Below are experts of layer 8 (counted from 0) of a mixture-of-experts language model. Rows are named router (the router's row for the expert), down (a neuron's output weights, with its number) and show model dimensions 0-127. Each number is 128 + 32 x the weight over its row's rms, rounded and kept within 0 to 255.
After each expert's rows: a language model's description of what the expert responds to. This comes from a sample of Wikipedia text that the model never trained on.

# expert 1
router [189 119 108 116  99 151 124 187 111 142 122 186 140 156 135 124 164 101  81 138 156 160 110 134 123 134 155 109  41 163 133  96 124 146  31 100 108 135 145 116 114 124 108 101 109 116 171 108 112 149 148 148 142 155 173 135 186 102  97 112 134  81 172 103 157 176  96 175 165  57 130 147  97 195 163 133 104 158  68  88 159 144 126 170  75 112 151 148 123 140 113 111 142 149 106 109 109 132  77  82 117 136 158 126 136 117 170 197 207 112 129 149 126  98 136  82 135  75  79 112  94 113 145 130  99  98 167 120]
down0 [146 167 118 134 149 178  82 154 167 114 122 162 156 130 133 105  84 161 185  88 151 140 153  90 200 106 100 123 192 117 130 220  79  49 119  64 113 117 120 133  82 169 127 102 101 136 120 123 120 108 121 165 166 116 134  77 113 148 175 151 144 131 152 126 138 148 149 128 112 130 146 139 126 150 174 174 137 141 156 186 156 172 134 131  70 118 106  66 153  93 114 181 133 137 127 125 150  98  66 128 171 135 192 147 141  89 158  83 132 169 178 162 139 132 118 119  58 126 138 115 110 177 153 112 127 118 138  69]
down1 [ 77 107 146 111 127 104 193  99  97 104 134  99 168 127 140 163  50 132  90 145 123 163 162 119 134 121  93 110  89 164  90 111  96 156 190 182 155 159 145 120 131 149 161 128 120 120  93 151 199 167 136 172 123 133 116 141 155  65 140  99 168 145  31 167 106 178 101 154 143 164 115  57 140 100 113 140 150 127 153 129 100 115 132 103 188 123  99 155 157 109 133 130  88 103 120  93 120  95 141 146 157 115 126 110 180 134 131 118  76  78  93 120 118  85  92 105  85 171 150 191 187 154 115 178 165 150 126 145]
down2 [157 152 105 131  99 166 167 154 125  48 112 106 153 171 148  82 117 147 114 191 160 162 142  89  71 178 127 100  99 151 132 172 132 163 177 116 144 111  72 100 103  72 159 131  74  71  71 111 166  81 141  90 124 118 141 160 167 100 160 132  70 142  54 122 190 131 161  69 125  52 177 144 134 131 140 148 132 129 124 111 142 102 127 116 153 125  62 109  87 157 118  89 117 112 166 122 169 127 139 141 151 134 108 139 136  97 105 162 130 162 149 100 161  85  87 133 133 115 165  76 106 135 145 162 125 105 155  83]
It responds to: Suffixes and heads of abstract nouns for processes or fields, such as development, -ation, -ment, -ism, -ology, education.

# expert 7
router [105 158 154 113 141 170 105  91 134 135  71 141  80 182 127 169 140 161 142 134 120 104 120  90  92 141 165 166 137 112 145 119 137 159 131 157 158 162 158 106 118  90 182 150 179 149  96 111 138 107 164  68 175 109  93 139 130 140 162  32  83 108 147  81 148 118  98 114 160 134 103 135  96 169 112 142 171  51 106 192 141 124  93 126 133 139 149 181  89  76 127 168 159  89  80 112 128 116 136  89 133 122 146 124 135 206  92 102 114 143 113  93 140 128 138 134 138  81 190 110 137  54 147 165 147  66 162 105]
down0 [145 145 149 113  86 117 152 173 120 151  75 131 112  91 117 139 181 163 109 188 149 110 108 170 138 100 179 114 108 110 135 129 141  84 154 151 180 131 129 116  79 102 153 154  43  75 117 106 141 137 112 158 116  41  75 155 111 176 139 115 126 180 121 136 136  96  80 149 170 117 150 130 163  83 119 141 144 129 209 152 115 148 139  89 140 119 126  98 105 141  94  87  83 109 136 126 136  47  80  89 157 147 179 157 124 190 172  97 104 113 152 172 143 116 170 124  69 172 117  84 142 108 155 158 115 133 159 105]
down1 [161  95 130 148 181 127 178 152 152 122  96 110  98 177 122 136 107 114 151 152  79 145  92 117 167 164 117 112 138 124 109 128 111 110  78 143 113 113 178  71 136 140 138 165 137 155 158 199 113 142 106 166 147  78 156 131 188 111 139 129 153 143 129  83 163 138  84 175 122 179 131 143 160  95 167 170 154 155 120 131 113 146  53 122 123 170 122 133 175 106 152 186 115  74 136 122 122  79 146 154  96  53 191 122 219 135  78 122 101 136 139 104  60 102 134  88 123 136  94 166 101 163 121 149  98 108 149  69]
down2 [125  62 124 127 152 156 152 106  84 122 135 131 138  71 112 165 102 132 119 175 106 160 186 111 104 122 106 137 124 136 127 132 109 162 142 147  97  34 160  93 106 182 118 153 138 102 146 136 114 112 142 126 158 159  52 206 193  99 146 116 117 124  69 109 133  92 134 150 178 124 158 141 147 200 183 174 145 119 129 158 110 125  82 151 165 116  84 142 183 117  80 179 112 141  67  91  98 148 116 139 101 147 138 116 138 171  90 178 187  92  90 122 187 147  73 137 128 147 130  82 144 141 143 134  94 123 123 109]
It responds to: Place-name openers like New, United, Great, Old (New Zealand, United States), plus digits inside years and century dates.

# expert 46
router [ 84 197  96  86 146  95 167 151 181 124 107 136  54 159 147 111 155 182 155  83  77 111 145 131 118 122 118 118 134 126 101 140 104 140 180 103 181 130 120 100  75 131  99  79  96 137 115 172 101 132 138 101 142  97  71  78 119  99  95  75 132 115 113  75 115  92 152 150  83 140  72 109 116  96 104 119 110 111 176 136 109 127  73  99 150 107  96  81 133  62 115 156 182  86  91 139 111  96 118 134  95  86  79 149  96  71  84  76 129  85  83  97 122  93 111 115 131 104 124 135  63  99 129 150  95 108 149 138]
down0 [134 106 111 123 155 134 178 118 156 125  67 147 128 128 121 131 156  93 148 126  77 109 128 136 134  63  71 157 151 158  87 153 123 132 129 138 194  98 160 100 123 136 110 155 100 139 109 151  90 147  83 111 182 116 193 196 155 115 132 131 107  91 135 154  94 161 138 164 110  74  71  44 119 113 133 112 150 170  91 131 148 183 125 170 110 129 185 142  51  61 148  94  60  90 129 111 118 176 118 123 159 121 153 140  78 158  84  61 118 129  89 137 173 151 101 118 122 129 110 163  73 146 104 109 153 136 146 144]
down1 [167 136 129 153  85 133 135  83 135 151 131 134 124  91 185  73 154 163  71 145  93 170  74 106 132 163 117  90 121 158  95 109  92 109 155  74 141  54 122  92 136 138 107 124 114 100  67 135  94 168  89 162 143 126 111 158 146 127 127 209 148 135 125 128 141 137  84 107 132 129  88 136 148 163 135 146  29 132 126 165 185 130 130 132 194 167 205 147 147 128 133  82 154  84 104 160 109 155 176 181 165  92 131  80  77  81 131 119 139 114 138 115 124  74 119 112 114 183 130 123 106  97 150 104 145 145  94 102]
down2 [ 50 157 105 202 149 139 147 127 133 145 118 103  98 150 118 120  89 142 142 170 179 148 159 173 150 109 187 131 138 125 135 137  83 158 116 105 112 100 150 165 131 206  87 125  76 136 185  95 141 130 180 160  56 133 147 165 150 133 148 183 119 161 130 100  89 115 172 139  66 144  87 126 135 123 145 139 161 197 154  83 138  56 133 166 148  81 105 161 143 114 144 129 131 153 164 165 140 150 180 129  94  65  71 111 120 150 161 156 112 179 106  78 129 145 114 162 126 153 126 127  82 103 111 136  91 114 166 149]
It responds to: Middle and final digits of list and table numbers such as District 139, Ward No. 89, scores and serial codes.

# expert 37
router [126 153 110 122 121 152 158 118  95 171  88 146  99 133  85 146 125  96 103 101 184 108 144 120 134 115 122 182 130  89 115 135 177  91  73 109  89 167 121 145 134 136 122  86 153 153 189 124 136 162 107 150 160 105 162 107 192  70 121 139 117  94 132 175 195  69 114  98 116  72 126 144 121  97 136 101 109  78  72  99 140 126 187 122 154 121 114 116 101 144 126 142 100 103 136 139 118 126 101  95 154 107 151 181 106  93  90 144 153 160  56 196 117  26 178 148 101 123 128 119 168  69 117  85 141 179 169 124]
down0 [111 142 156 121 116  54 143 147  95 144 150 142 133 117 141 145  79 147 156 126  55 141 116 159 108 121 139 141 149 136 178 141 167 112  59 148 208 110 142 165 140  86 176 192 180  83 139  82 118 118 120 164 106 131 101 120  65 151  96  75 135 151  87 121 116 167 157  71 138 125  81 169 136 110 135  90 161 160 155 202 107 172  79 163 133 117 147 147 131 146  80 124  98 140 130 125 124 119 112 136  88 122 164 101 163 156 111 178 160  59 130 139  96 190  84 142 130 120 140 115 112 137  96 141 108  83  87  63]
down1 [133 190  95  59 121 140 137 122 139 111 161 150 133  92 130 152 176  95 150 107 157 154 116 144  80  73 111 170 133  55  94  91 157 129 106 148 102 107  96 136 113 111 106 134 106 110 159 162 137 131 102 145 126 139 117 162 130 118 155 170 126 131 102 114 149 176 133 112 117  83 139 153 128  97 162 157 148 111 132 180 191  91 128  49 155 172  78 156 115 115 147 174 131 144 150 120 147 145 201 129 116 133  67  77 113 129  49 128 140 151 126 135 110 109 120  45 165 117 125 115  91  56 198 128 159 164 189 169]
down2 [167 135 148 118  79 135 132 107 118 120 139 133 155 146 133 133 107  64 140 167 164 105 126 116 185 129 157 193 127 119 197  80  71 135 142 131 183 109  82 146 129 119 149 133 121  83 132 143 107 141 140 121 133 113 135 180 139 121  95  85 136 154  68 162 112  99  82 117 163 145 100  57 146  79 148  59 106 161  91 101 128 110 170 141  85 103 153 108  65 117 133 158 144  79 174 140 135 123 124 175 101  73 135 108  64 160 126 148 161 145 114  59  91 172 150 189 124 132 181 107 132 132  91  73 139  99  63 120]
It responds to: Nouns naming creative works and products, such as film, album, song, episode, series, version, often in release descriptions.

# expert 22
router [ 74 147 150 123 177 106 114 156 107  99 103 157 126 128 132  94 137 135  88 190 170 162 120 165 148 168 176 145  97  87 139 102  84 136  97 142 124 162 109 121 119 113  98 132 140 141 105  79 119  91 125 166 128  95 101 147 165 125  89 102 132 100 123 159  99 100 151 119 135 126 117 202 102  93 102 127  94 154 149 221 158 144 168 151  76 178 182  97 137 132 238 139 145  87 117 116  76  98 128 147 114  99 111 101 165 135  80 130  74 131 116 143 117  54 188 186 103 126  98  82 128 106 147 102 163 148 164 131]
down0 [163 147 163 141 104 124  95  93 124 111  87 124 104 135 171 125  92  87  91 126  79 155  77 111 132 191 102  80 157 120 195 172 111  74 133 113 127 127 124 167 155 137 123 130  95 121  92 101 102 141 161 132 146 175 176  98  94 108  80 156 183  94 173 141 173 114 123 132  79 114 124 140 203 159 102 168 175 109 143 135 134 109 143 125 124 111  49 101 160  82  71 166  96 112 106 148 144 175 140 154 104 136 113  89 149  89 145 102 190  92 188 170 100 168 128 106 122 149 189 158 104 164  82 156 156 156 108 145]
down1 [182  60 187  86 154 133 162 154 192 200 161 138 108 163 171 106  77 163 176 139  96 135 163 179 118 103  52 138  93 126 118 110 124 135 148 199  95 101 175 179 134 156  92 190  31  97 148  95 146 140 107 118 113  86 112 156 144  94 134 115  93 151 141  88 113 134 143 118  96 147 112  58 148 128 133 105 159 127 128 120 105 127 141 159 130 154  82 163 128  98 156 118 172 152  97 103 143 109  98 120 164 149 167 156 111 122  95 118 106 156 131 109  92 155 147 113 191 130 116  87 168  98 119 133 130  93 140 161]
down2 [168  68 140 154 121 171  25 138 105 138 196 155 168  63 139 133 149  98 134  53  83 139 128 118 110  76 153 140 114  84 167  67 146 140 165 136 150  92 162 149 121 109 137 152 143 184 116 151 102 121 129  92  53 141 101 117 121 105 173 110 103 116 158 108 109 129 112 140 101  95 129 105 106 104 156 129 100  61 101 166 115 124 147  90 158 129 128 135 138 158 176 159  90  78 101 129  97 108 127 152 136 152  40 101 107 158 128 124  80  93  97 137 119 166  98  64 142 106 143 123 146 115 185 112 142 113 167 160]
It responds to: Individual digits inside years, year ranges, page spans and ISBNs, such as 1998–99, 2002 to 2017, pp. 15129–15146.

# expert 47
router [161 115 142 119  39 119 136 142 160 137  82 184 129 147 106 141 142  57 119 185 213 166 164 143 138 123 115 111 116 180 136 139 174  94  87 124 108 151 122 125 146 123  96  96 153 108 145 102 110 148 129 107 128 169 113 105 115 113 129 106 136 136 185 143 157 140 133 203 159  75 139 143 122 119 169 123 172 111 121  68 121 141 155 116  85 159  94 165 181 174 130 116  95 102 123 166 101 147 113 108  96  87 101 124  87  64 161 145 178 122 123 208 128  87 118 108 118  75 160 119 112  76 178  80 187  91 138 116]
down0 [135 179 137 106 195 102 156  70 120 174 125 110 104 146 199 105 106  86 131  91 129 157 129 111 115 137 152 110  68 112 153 179 148 121 206 134  62  99 143 106 188 104  81  93 157 117 170  91 111 119 133 181 137 166 147 121 101 127 120  77 151 106 123 132 132 118 171  96 110  74 104 118 136  68 111 137 191  86 105 139  76 181 128 122 150 147 129 113  75 149 152 144 145 134 121 154 145 168 114  75 138  35 171 102 118 123 159 133  92 191 200 109 133 111 114 151 123 128 163 143 117 130 118 139 113 135 176 128]
down1 [ 98 176 111 127  77 132 150 182 139 143 111 142  51 152 212 125 118  95 148 127 106 171  98 148  57 151 140  94 151  96 119 143 135 197 135  99 140 124 102 124 117 121 117 114  57 128 116 166 103 131 139 119  85 129 138 101 157 153  94  66 144 164 145 144  94 134 160 164 179 160 157  94 109  85  57 190 156 156 184 120 149 118 176 126 140 127  99 199 152 111 136  98 162 138 160 120 120 113  93 121 140  94 113 108  94 133 122 159 141 170  99 164 118 111  92 131 122  86 159 126 185 123 154 195 165 121  62  96]
down2 [ 46 145  75 161 129 142 124 117  94  62 136  80 156 123 143 159 130 118 126 152 141 162 154 163 209 135 136  85 153 129 153 194 178 101 120 145 102 154 138 135 185 122 152 121  68  82 130 148 131 100 125 173  59 138 100 161 145 139  55 126 103 125 152  79  67 130 168 127 143 100  99 193  75 142 123 118 106 147 183  88 143 129  62 105  99 139 169 102 140 173 143 161 125  74 113 145 156 177  89 122 126 117 119 125 150 103 144 136 119 101 153 119 135  89 159 137 112  91  77 128 109 117 163 203 120 112 109 116]
It responds to: Verbs and past participles after a subject or auxiliary in narrative prose, such as found, used, said, felt, learned, announced.